Weights of a small mixture-of-experts language model, trained from scratch on English Wikipedia.
Experts: 12 experts in each of 11 layers, 1 pick a token, a softmax router, a shared expert of 640 neurons.
Training: a variant of Adam for the experts, 1170M tokens, 12480 steps.
Below are experts of layer 2 (counted from 0) of a mixture-of-experts language model. Rows are named router (the router's row for the expert) and show model dimensions 320-383. Each number is 128 + 32 x the weight over its row's rms, rounded and kept within 0 to 255. Numbers have three digits each.
After each expert's rows: a language model's description of what the expert responds to. This comes from a sample of Wikipedia text that the model never trained on.

# expert 0
router:116125152149136046080098060137098171115168138151096077198128110193087200133110143158145127124207116084124089141097132105174168090121170117141152128123155063116155096136063164156170136139133115
Word pieces of French and other European names and places, plus table codes and percentages, such as Ozanam, Pyrénées, Alberta.

# expert 4
router:111133099119141147142071148129128124099137143159118094089144068140145146142136168121080144149075107143110135183192206191126193086125131097163157122126119184197107180050133114111145181090143103
Nouns right after The or the in descriptive prose, such as player, variation, career, plus markdown table separator rows and scoreboard digits.

# expert 2
router:110125160146094151137135151086162125173096118044145153186155139097151106115179140082091135119120105168149120133166136077094104122091150079099136119141127072064144118132145149021195140212148137
Infobox and list-entry fields in biographies, especially birth years after born, Preceded by, Personal information, Occupation, and taxonomy headers like Phylum.

# expert 11
router:115065153177166143139071142146159139124076167055037131056142057092106153105077116103112145114120190118122077158154116162101174117154095105131095185146095146176183139175169126102166179103140092
The first three digits of years and similar four-digit numbers, such as 198 in 1980s, 191 in 1915, 184 in 1849.

# expert 6
router:133088136054091068067124099185192120159081086087204073094133193057197084155110070125136143151143106175128111134169121166100067137129148115153143143123181233165128115154164090176119130149136162
Words inside or beginning section headings such as Critical reception, Early life, sentence-initial He or In, and decimal digits in percentage tables.

# expert 9
router:114181156133136122112206220111087085139143133087135080152140133141042150132140186109157113103113068147131109091084151144141053129123149152165103144130108044154150085140114121094073133097099171
Pieces of Chinese, Korean and Hong Kong names and institutions, such as Chan, Gyeyang, Communist Party, Hong Kong, plus School.

# expert 5
router:156154145047136170179092084067149108138188113151126208081113151200135060110103092142103122143102089105141188110074088058151164142103132220107097141124098128104117198098088093183134156123130064
Very frequent punctuation and function words such as |, ., comma, of, the, was, and numbers right after the, such as 20th.

# expert 1
router:113108081162135174152054124109159134080137172116103106090158061079150172148114148116105133157132099158129181155199237163046188101137096135165142134141116157173108161106138115133158148073149101
Word endings and pieces of Spanish, Italian and Latin American names in sports tables, such as González, Ramírez, Guillermo, Haifa.

# expert 10
router:127138126158147161137069101167167163095079172117070078137161022059119174118104166107115154143130138159122176118188200145054198097136109146160128136139118140124095149080140116133156143071142097
Nouns, verbs and digits following and, or, to, of in lists and explanations, such as competition, help, produce, more, other.

# expert 8
router:105124115151118145143058111121149131080123166138106093109162049080149167134121145137101138161146110155115168162189236148063193090108098138148141129155119156144096183117141117145172153065167102
Numbers and numerals after spaces or colons, such as scores, route numbers, lengths and event numbers like 30–23, BAMMA 12, 285.

# expert 3
router:156107092172119137129129179139071151102119122230145128133120149075135125117146156184153114115100228091125136131132076147137167148155111094123118108111143176131109148142113166141102097128110171
Pieces of Russian and Slavic names and places, coordinate minute and second marks like ′N, table separators and list, such as -ski.

# expert 7
router:113101118140145214165158034165104141149154135155113138146118096192098115162125102133161144148162124110121112089180173130203199121146048109116130146145129203129069125158146125165116129097117109
Pieces of Indian names and places in film casts, cricket and election tables, such as Kumar, Singh, Khuzdar, Nagayya.